From a checkpoint of a small mixture-of-experts model trained on Wikipedia.
Training: a variant of SOAP for the experts, 389M tokens, 8539 steps.
Below are experts of layer 2 (counted from 0) of a mixture-of-experts language model. Rows are named router (the router's row for the expert), gate (a neuron's input weights, with its number), up (a neuron's input weights, with its number), down (a neuron's output weights, with its number) and show model dimensions 0-63. Each number is 500 + 50 x the weight over its row's rms, rounded and kept within 0 to 999. Numbers have three digits each.
After each expert's rows: "mostly gets" lists some tokens that are sent to it at least half of the time; "comes before" lists some tokens at least twice as common just after its tokens as in all text. This comes from a sample of Wikipedia text that the model never trained on. Tokens count by the router's weight.

# expert 38
router:517467467441423537447440497466380472518538607522503453517449526541471625406518524470488501544524585537480584567574573524477497525486515556492520607597510475580412587481488599505498399518469428
gate0:469505497499466533547519503591499494491439476517503526586552501552518593451467501506573539485611514538520512489471575526477430469476407531450433483509573502446424444507552467550490556485451564
up0:435489534576409488532520535475497470538498549561525535451423522546489636399491605548509473501519494588501451499534568529499545563480464517519522499450494569450533433527503495544407536521529489
down0:494515434467544554576497538558546436410467536439482403526549416439560542544541436516531547499579547518500524462544559426472495490433451576591463457455518526498512545475451480507474573556421461
mostly gets: "\n", " (", " \"", "==", "===", " =="
comes before: "\n", "-", "|", "==", "The", "==="

# expert 18
router:513452439497502539465431540442460490550550544536558468535485548547484555435561543489469545481469574521555537530559567570502556435436529471479554550573426594529462561525462582451571438469431580
gate0:607523516478621510458552564467511570505499547575442574523519526572482547432494389529441561474539514454555447588493513544488422421536551546428496516529477465504517463528521534544548544580506480
up0:559584507541450518522439524503618453590462483498553531464502517483594555488518493565444459535452503486463471547520538505548524512537556448460516437450534500481467513519454507516564453428497512
down0:534440553564533468467418573530418516453515549562516479599495442487510560526511461380443453497553539510567471515485451449481580422443617492441445521472450440518475502494528484561513445549470420
mostly gets: " United", " government", " Saint", " dis", " Ret", "ist"
comes before: "0", "8", "6", "4", "5", "7"

# expert 36
router:523476497414526522479487490431465483569542540538513464513517524530490538422570555405426589493508559502467542496561542534479466465475461519425575568579521483544430568545470605511575484457502456
gate0:465484529488607577580480494570501430469428504483512552391477492493432596457525556559518521452495431391532506485481479493516472477468492416553539516502444440446511453442508578512558551452443629
up0:421397471602481498490497475460453468453484431539523494562504531559503481528426522464437507513415443368453405507457538513524440494465465441442408547443470471417445491605443548485460481496571503
down0:395508543517497405580514466494499489448494419451393525449476457572446498444414465527535580495559542470481462560514494503615494511559540483398571455497514496483452469408529400529533566471509464
mostly gets: " (", " \"", "(", "^{", " '", "_{"
comes before: "1", "2", "3", "born", "4", "S"

# expert 27
router:567459475402520516479496464469462462530494564554535439542457536554513612434532474469424600465523552484505607552611574487436479469424535585399501535562527501559468516501459589429516388530551475
gate0:525514478495504530495507458449529354607460488523507513508475522529512472498502454563539476504428519520435585487491464545426443524503484500465490557371456446543442505537492438473460426432560552
up0:545494500610514561500519467432532509571558544439528530504498527386502565485531560478559510515511473502520498485552529479529506436569565548518370489568475522480444513441510492440554539511523571
down0:532480502432556542541496474576538408358521582461564523460478511475581509481550528491511478513618374531498498604625451549454518471507441508428562447443511581490469433413393497499549506502481426
mostly gets: ".", ").", "\".", ".\"", " .", ")"
comes before: "\n", " The", "|", " He", "-", " In"

# expert 9
router:536431433393485488453428540531422483483549496459581483503494523489465511461498510449400631507528507537530520522553545518474479474414501549473559549598517456539455584466471523499594372497461449
gate0:436498533410495529527491473448471453442501477471491524523392490468527489513505438430492424510551481484606579502618483538559484463623530460505535552510525442424591487514508499562492515545511508
up0:471471549459478531444525488493412550514486467506517467537530420520475511486567517486492492501519510519540585535607416595521367484509454444486488493547491537576583524451483641482494580519560593
down0:500614554445626528454549510433456506475478528471430581592516402557513522533451528594416439478638432512524497467409448510538446436518417564482545487452552423475579455617589488563463537436445462
mostly gets: " seven", " five", " six", " four", "1", " three"
comes before: "0", "9", " |", "8", "1", "5"

# expert 8
router:519491509438521536504518576464425543531487579544556434541438588488494610460553517448482514483472540477501545569557500495392541404437461508501520534574476499578404543521433578434567487462551533
gate0:423529492573460494370476478462452470489466445573552587502496469583463583471531470530481549546338455484560547487532576556494477587544509496514478512538551486536539509544445541571480502560569583
up0:488459479499554436547449577419545564490494467560525518547595502584505501490552603536521461429569459585451484456507486534493447512583498523561590460475514493532381501497620519578560531472558448
down0:563496520523573531491537519504521489505465526478409461422465493554459499487443488476484538464444489610448576551496561531604570501475481610498584458508486588539577634532450522505474480460493474
mostly gets: " kg", "–", "%;", " lb", " million", " ft"
comes before: "1", "2", "0", " ", "3", "9"

# expert 3
router:546450461417416465437423474494426486502554506508486446538532518557469491462527545465489503461477573615562484509529441462516505477428513476443548562554511508489490512497401542567586447497467509
gate0:458532542467457453541587456538551434516471448502517487574492546472358481665457614496469504495552488575604403533510557510539578500498539471526520440519517475564546521511418504517590486550550503
up0:433406454527439571508511534457519544478529523466590468453442482507503558480524479590503464449389497456515493492431472490511456499383401545527539508540513543537472452511553500434511535466461387
down0:625551529438535489495543519437527424427543529430500394494557476475508473458496411429430578468535567391436561552671441425457497501524499528460507458572439470482457512428438518449502621513491463
mostly gets: " it", " been", " located", " began", " building", " used"
comes before: " of", " to", " in", ",", ".", " and"

# expert 14
router:575470517409514510482402491505462505593527499523499420563448499453469531483498603496457524468429548444552600486515493495391483521432516473475553476563461479522460512493487514479497528487526520
gate0:498523485435477446516594516478519517516455409482592534525449443466497532534451466467449467491545514562474435575574444576470586487626493491544539474573464438479448472472576477519478473551531491
up0:616490518470500479495451427440505508574532499472554588519530410480522556551535479549497489554488415420419414522517500500556509532509576425506396508458535554483458489533448534560501487448523518
down0:452516468569541602520489574476410490529532446610503471478489622497482585444568488449490588554488517538525428469553411519533476505498506413478420494514573535536455601531483444511545529433513451
mostly gets: " in", " at", " for", " on", " from", " by"
comes before: " the", ":", " a", " his", " by", " an"

# expert 35
router:558450522460517539481402589549480518542534535572535459503427552542465577451554576509382546446473556546525574477567486529400574546428548524519490569561471477571405466515438514477491544485496476
gate0:442595519440529534552433450522439530459493519462520499414401565531515487519465506506472397414559485561567505477462549449493545458407474534621539456519485496475518464578467494549532479533506526
up0:565583460438539493510521492648461496467502506438543481491482446558513501560548505454513491480519488539568460506516506458491393581445459486572509539478531479409481525495476480473498514489437539
down0:469505447490530489483426497466452453494581563561447503484454488510576499564474420432545488466494546564484527518530587505511503434612463484431460496506419551387474527510489497573562609438538565
mostly gets: " in", "|", " with", " In", " from", " on"
comes before: " ", " the", " a", " his", " \"", " October"

# expert 16
router:510478418452435539419401517490456500399556561544479412572452537491534560445593578529435509492446549518502530540525503490484526476455485509446549523560515503485437510490392529563581398410441466
gate0:487525471493440463508505449546415474488486525520413475517543496473538463581487529486552435502560393518588531499601427601534518503562532586545559570489441514458520486577439502455544442552478435
up0:413547462462489514513492497453492477472491500572516489456476425590539405502525510527463543496448514570461573464523458417494513486432479580572518504533580497542525444487461410536421550439502413
down0:541519550487535562560480521551507430514521506530497608484473526539475465496454523474493539504576475550521513511562494479547484472474556503471493483606465539514510446510475513489555503514505378
mostly gets: " used", " located", " left", " use", " built", "ations"
comes before: " of", " in", " to", ",", ".", " and"

# expert 43
router:466461458468462515468452474494491520491523533576562403563477506483484584465571550509473564467440546549523518505542540443485484559427474485423573547574537445486432549511463596580614411437549488
gate0:487467505551415413503513584570551479394487473520421466547505576487534585585485418558502526541465413514497459451548458447480454507509499501449554520463541488491364489544451520522441464504488522
up0:545442524562460521578452498476543460509541502605536496493523520482451496542547446561455478533452504369559532417493481546459567483503558538486536448431522568522474485526474438452607502564475537
down0:368517492569478535481583523432603585550420477562542520572412494499577585552583421530509546478542473495493463466549533470481482550524605531429445452367570439530514467465498516542521539462479652
mostly gets: "idae", "ara", "ini", "ki", "ville", "ensis"
comes before: ",", " (", "'", " =", ";", " –"

# expert 2
router:486419449485481541549384459532522485500482523539509458541487502576463538512489593468467602541477569585546512505607491477514462530439471561421566554566506595516477531432389559547583509371520514
gate0:584549476403585537610475547445546512478389405509458519447474540540453586490470480634543416439524542630544444456560539470576473564478466479582454538512522483567570467543482527504583503455528458
up0:413577465488489522499545593474462470521540506393535398462438488534517580497386544568523490493367462578568509635540489463542518528549477496407476452497479531508520508489435513574472549440489563
down0:371558479621515426487412574384452523421444519529449460390440506531515516451482480567464452451402568467521427532492550511503552481555559594433502485542469547550530473562538513561457583508508457
mostly gets: " School", "ation", " government", " Army", " Union", " life"
comes before: ",", " of", ".", " and", " in", " ("

# expert 21
router:477441483451500542483467508537442486498493521465578442538495513411508541415550521431470531420518569508586530527547549509465541401486473507448544541572580496505448518577481524489573440470555537
gate0:546486506570413561477476475472453509603477441576561477458539509510466434604559454605486515525512443490519564364495562471416571564540473536486495445531486577538463447457484581579536507554549560
up0:445470472416528593559485346469547526477526466449432531493540378546537490540423469542551549555463488488468496454499459521489486511506542522473545525499533558459427530475415514596517548386563449
down0:546405434389549482475459464508498530507532514459442479436440462546405522552427525509491486492441437469516453528515532529526426574565547423495461495499535491553548631522388466521443429366580477
mostly gets: " not", " also", " later", " been", " now", " still"
comes before: "1", "2", "3", " be", " known", " used"

# expert 15
router:422462465465558543432467569538412563506474483553468450525456573436440552384493578457450502532422515500517544498549508444505451407438499537442552559572450517528456625581492484530498475529473500
gate0:546540544477467502398464474471522576485555437517605547479510533535491492557501459472509494438463390488477567553395571547550474541527494613493549415463531480600446546495427458508488417462595471
up0:439496486481509530511381495521484516515479484533446510464472529467577599620520550499420505571428585449398505517584444500532417569463492458407567515524412448559523493576481470508425474424511487
down0:528525423446506502474503407559516488488509571522469538574487461505464475538475549551509534517456504548560545475510560500527496526473524458440411452417495539506474449505528531562514507440437478
mostly gets: " was", " were", " is", " are", " has", " January"
comes before: " ", " of", " also", " a", " not", " be"

# expert 45
router:473417499423579503491429556476465555495473509573467424520522510468396574461563541481469553552473532504540522549552521455509489505419473459430583538555517567439417505432456565546598464475518454
gate0:499484521447567455550485421465484488523483615516378494466469463506392437364462550540501529557502459511445477566505609552509512419551469492459479500478547535422587578528567580456570451548502422
up0:470477458501540497462692536552544558581482532489495568444509484576462500501464488503567474480460551486454471522564599543505554518446441452491432516531614595510548467589600486480459509487460409
down0:492476431600462437557476481454419486533543548614468439475479482587515553476508462479558519424417580518484396501578515560499522531508567461475425550526459477586603452546571563475515539467459480
mostly gets: " University", " USA", " United", " States", " League", " York"
comes before: ",", " |", " (", " and", "'", "=="

# expert 17
router:493438506394438475509473483578454447464515523544493440556518563496421531490541561444447489459478547524482482539529543418515544497453509482499554543566500502458424527461461514525513435518461500
gate0:531427444450540479488529521530434473475573534426472556455553576479525492488534480511547477572426490491414467509425491486563550627558485482519575512592478560469558522541555586422440496471473448
up0:492487558548583512627471518534494432504457464469530484570598487520401412513503484455462512523429472445407443526537493486454428427514407622476536525596506553457547568465556480510403481453445491
down0:450450478472498517460545476441525534423465533645535492528537437607500408521542527510439508473597518603552474606386475528487464428501529483576502539485572472524550562529524417491499565489465470
mostly gets: "See", " Born", " Music", "Personal", "aged", " Genus"
comes before: ":", " |", " by", " in", "==", " to"

# expert 25
router:515414424432503563447487528495450493524484524528533436478448563524514523461538497420417540504457525589510627561586499482503502513459510470470505541559483567552386528528427611497545475451483517
gate0:546499486510500539511502445441467473490475497598506448534508544533514458526516512484500423506555551556403510572528458514531486472524497532502485604517566466554499529436507484460516501557503468
up0:463504632552456469503495620501452526580492417527536463481498435429420421471491537525514441461491542419467540421433537485512428502450418478434567486424556443594496526487529446479431480488488483
down0:501532574489541535616520487560548603461467594510503536482590536453475425518538414502468492521510554503411620523522467432465438472414549534512437443468576521433574489501414507513382486569511562
mostly gets: " ==", " ===", " —;", "%;", "|---|---|---|---|---|", "|---|---|---|---|"
comes before: "\n", " ", "|", "-", " —", " The"

# expert 34
router:582436444449493536415425471439410521533489491548497459529516544492465572376538572491447520489445534557556544538562514477396493441472480482460557555565539511566465502470457485499531459485452527
gate0:442525520475431483636466442453558453595488572639555396529548547437442494430525493449487596587484487536585445511460515491557497426517399503544458443660524502376423546510518462512499477493502517
up0:597465492537395458419478479492509508473457525447519448487416472538355462482542528516485451452525538544555491505540450471564538528473608508451540489529460513577614589460500529481482519483494562
down0:536470441511560507555572488460453519565545446476505504506406438462515485495484499551407475614509409493458500470482522511544535459553501544568491548409537535500449510500447585517487514586428544
mostly gets: " from", " that", " at", " which", " with", " after"
comes before: " the", " a", " he", " his", " be", " it"

# expert 32
router:550411444457496561415432475491459430565585544583543420529428554528487554431553469381474540464498565496510550559543540530413556515464562532478501556531479521584438504559454562503577447492498528
gate0:551524430531494501434470436481491512565493487485530482585535634521512459403485492466446576515554480547537448544517491514527504551504499533493417598532476464382549453535498522455486556550529502
up0:616565488470571514439587504455345483481502392480589548463465472510487534589526529425581507534505438472450544478478475480480510414456482501515584572589399599470468519475482429532545493477394548
down0:465553602503450520481459593552396533502452566631501472445468462489490572518608484507572475495407433504472422448513484555488505521494565497514522455505476416524552547519486558453451416521383365
mostly gets: " |", " —;", "%;", "″", ";", "):"
comes before: " ", " —", " +", " −", " \"", " —;"

# expert 31
router:581442494440462579447354442495403514540555559589500479501488528515404572463517525506489551468507526451494580547532507548434523474428521497458532615603512475634425505404469495529481512508481487
gate0:435501534538462504571493497497623474449509509508527489555485418476401562545541508413480490516512519527571416422480460488495522534503505481511501522515454506540433523492536508523493548502522539
up0:549536586572544473524492432562551457451498511501489541420491505486516532436364457424483487575475479578541482568488489528520564508466600510483357502489575618513539525545440503518579571507576461
down0:549515415488477447472489491452496517549531545537554455510469554545602510465574498479421468556378543567569524565540504586507495467431518528575532478483463440526526436572540492552486495514552599
mostly gets: " by", " at", " as", " with", " from", " after"
comes before: " the", " a", "-", "|", "==", " his"

# expert 22
router:456455450425423484433408551511403463455517555548494489548455562541475542445570515423438557462476588536534572517549508549449465570469469537474556585554523505559455541450449531465539431463508507
gate0:428497605544545525451487519510459525558510487504433547486519558496530480540515482549565568482478507541488408479512497472539543419518399429480464590510524485468488450524546614512517555497581463
up0:429512519412499580448508490494505502495591534400424469549477549534479485544582479551474529540526463544523347425529516478461584446445412488553507496481524543412531526468520440475450463494627514
down0:458539476597533485484428441470480497444473551551466487513517492533509590395556544494438573523578549520531396456481455508587464529534458447483519545466471515521593594483462536472422448507469515
mostly gets: " two", " three", " one", " four", " many", " several"
comes before: "0", " |", ".", "9", "8", "7"

# expert 24
router:446476484420507557419393507523425525467526530610511407565460571569506581386487589456466524515411522526533563517530500510484521535416462520448591533530509528552478424493440495474503476477586462
gate0:489623521544463534552485555457618496546448520477506529510481483444491477446409478521576538526551493553447488543470482469458467608513506563498532465576445517525531408534516448441558519459488490
up0:536417515480473518560485535434573420557559469437551568439541593486434431543516546535568524557446458451568408445489542473514519512515435424517520517541453576491438488517518476552581531595472485
down0:469460524507516523609476612432456377572534483418546506467526530400532523444554546497424579567473495450498416452564554529440439454459467502412516548513455487496478538419403585496515384578569486
mostly gets: " over", " under", " against", " before", " about", " around"
comes before: " the", " to", " in", " a", " of", " with"

# expert 0
router:596423464454525534550482553549439478554550521549550457501514542480471531376563507411423544549526541522510565571553550492425531440384506464473502600533476488594423492494415568527541486480517445
gate0:462543550382553459540469537519442480520530603476477593521509550557508436438512508440561558498485516518486560560518542431496504427528504453471532452589532584531506448511359544531490473572590464
up0:545494625468442542509459491585488478453508503544490527516518436534578492480513569444470483493504515494454522404547552463440398469459416432468528503565525473504459489599524516520618515504459418
down0:549482548472407548434569560478434509453472495429597512521397499551538443435420444504565471438473566504511500509445461572492523533500492526458523611531364433537544492444503562549501587498437448
mostly gets: "|", "\".", ").", ".\"", "):", "="
comes before: " ", " \"", " The", " List", " In", " A"

# expert 39
router:497370392476509501454491462531462422491486544585542408539483526573460564414520511449473551485483596475513604508530485477498463465442418566434606575520531472514441571523440592514567417427521508
gate0:576382510612538503553590556512499527523539571459450516446613403512521539494556503466529489491390474531489523539573436466555395415499482523527550589481427470519484518473444537523563539503543493
up0:446475426494479465346552423514425490486548500495520501514492491583600500505560506489471558574573524574557500478528460479514454518539531509521473424547511480526527488605494508384455402488572474
down0:463585451495494527416493471426526458541450491501497495445569528494510576530461503486526497568646538543450507476493521464547571591492478475545605561545501540453487454463465466531523453392510493
mostly gets: ")", ";", "),", ").", ");", "\"."
comes before: "\n", " ", " The", " and", " He", " In"

# expert 44
router:502412489419490488486477515523440551455492526493584434499521506466477539467502530534453587497483542560541515531594543514427474460430498518482545537556404544508401549506485492486542427480536401
gate0:568525520428496530452560590473419583368569565411508473441525476475431560488560414513506405541549518525500499528510486425544496446565458540465562501400513583427478451452499481522443451524519458
up0:409514474444486597442488484431571526505452528503520491486527488562552493475539510493498565540380414537523612470578520423435552521522467393585496515411487565520531484512522478482547528568494459
down0:501454503520371530463550467485478640442449526479410541573446459439553509440477420567530435540498384541433472506514522386474467472467523481412465531541437531466566497498543559459432490489535498
mostly gets: " ", "_{", "^{", " $", "   ", "  "
comes before: "1", "2", "0", "9", "3", "4"

# expert 19
router:529460458417513575497476563474416457476502544521599466518487491507463538477541516538454546528495564564537534492532520515467516543435487480435555552599491514534472482552435494487529462511479608
gate0:563516492378454469416509534490448493548460486439433553547471473425529528588491508477444451493475557572547547516528466465516618466456464426531484535503522499505499514481610486486523530492523493
up0:521608416478464455525527456443527592523426532432554426507523565407425451468511469464470529437513438542509552462464482545443479519397432448508460598519462478472488492444506494440420554499477494
down0:510489413370471507536504543499525518487414486502560540541397522502472472569538518557488523471551508478496477507399421518501486449503460418520478455445551446402455431466507521539491509496467452
mostly gets: " Genus", " Species", " Coordinates", " Candidate", " people", " Website"
comes before: ":", " |", "0", "9", "5", "8"

# expert 26
router:543432468458437510433478490602412474522533565522560461541507539486480546486519528425469528480438564550532562556527548559500546546446489485431571527567567553568468573531427527510541431515485542
gate0:611456531423467497482506568506513487530467551489509509460490361406498453589551552496532468458440515511393472543457490566555431446502547408512519525570473523499435511589541484541474489508511534
up0:386497475528523482492550474430485462528469497426504451504466532597476421515525469496500541479565471417531546485541523497526430506602519508507544560438503535488471556557483546533497446462408516
down0:471499498458490517522547360485516386484601536492484513495469478459465418546437567504485465514485512510487488519458501495521427529480466485550462517525556547657442594534425498516568508537511391
mostly gets: "9", "8", "7", "6", "0", "5"
comes before: " |", "0", "1", "8", "6", "7"

# expert 40
router:455448441449427572453401441505425482474598507497485412560570504515441623415522531489461517519479556479606507507527581470518444510435549541412546543540465536563468531488444553503509470482495513
gate0:459476595493477481469456579525567559485503541553540598504557470577513507512577546471519535475442450509509452500457564455452584516514526537447524376573452508508548430416562514529476559474503526
up0:548455506447455466438494481452505509459534472432552548551495500499543437470496462406537531575474558422485485449408491509496599507499517498431497523541484495537480601511449537493442521523486571
down0:525489476493523501566441410508511557437484439474537493457571493536450406481571495470529542543530500497485530433482431515559512564496401566544556579531580508483514482591417581581534500450429422
mostly gets: " Division", " School", " University", " Award", " school", " House"
comes before: " of", ",", ".", " in", " and", " for"

# expert 46
router:559481449478470517530481519458428484516565575549533436489449568503508566437481479477455553464497559480475551577577529495454488472462471493430556606604479451563396531502467545515522483484537394
gate0:592516434528501444465545442395363457474487484508579505524588512520483446506546506485472446378516586479463495444575485441483453572474518581425460467554507548543465516495489482516560542496468416
up0:438513528494559475486555439552534527512523475469447512487470571440512401572505483477547415462525499497422476522466451410423510565473459435434548446575499509510525519442497518553648469499412502
down0:580547507586440549477521418426481611530500467511406526502491482409461489483533430595423405387531540470484511483461499440532470482517516508594432517465523457491498628452637496429424487532433517
mostly gets: " \"", "In", ".\"", "\n", "See", "On"
comes before: "==", "-", "\n", "|", "The", "==="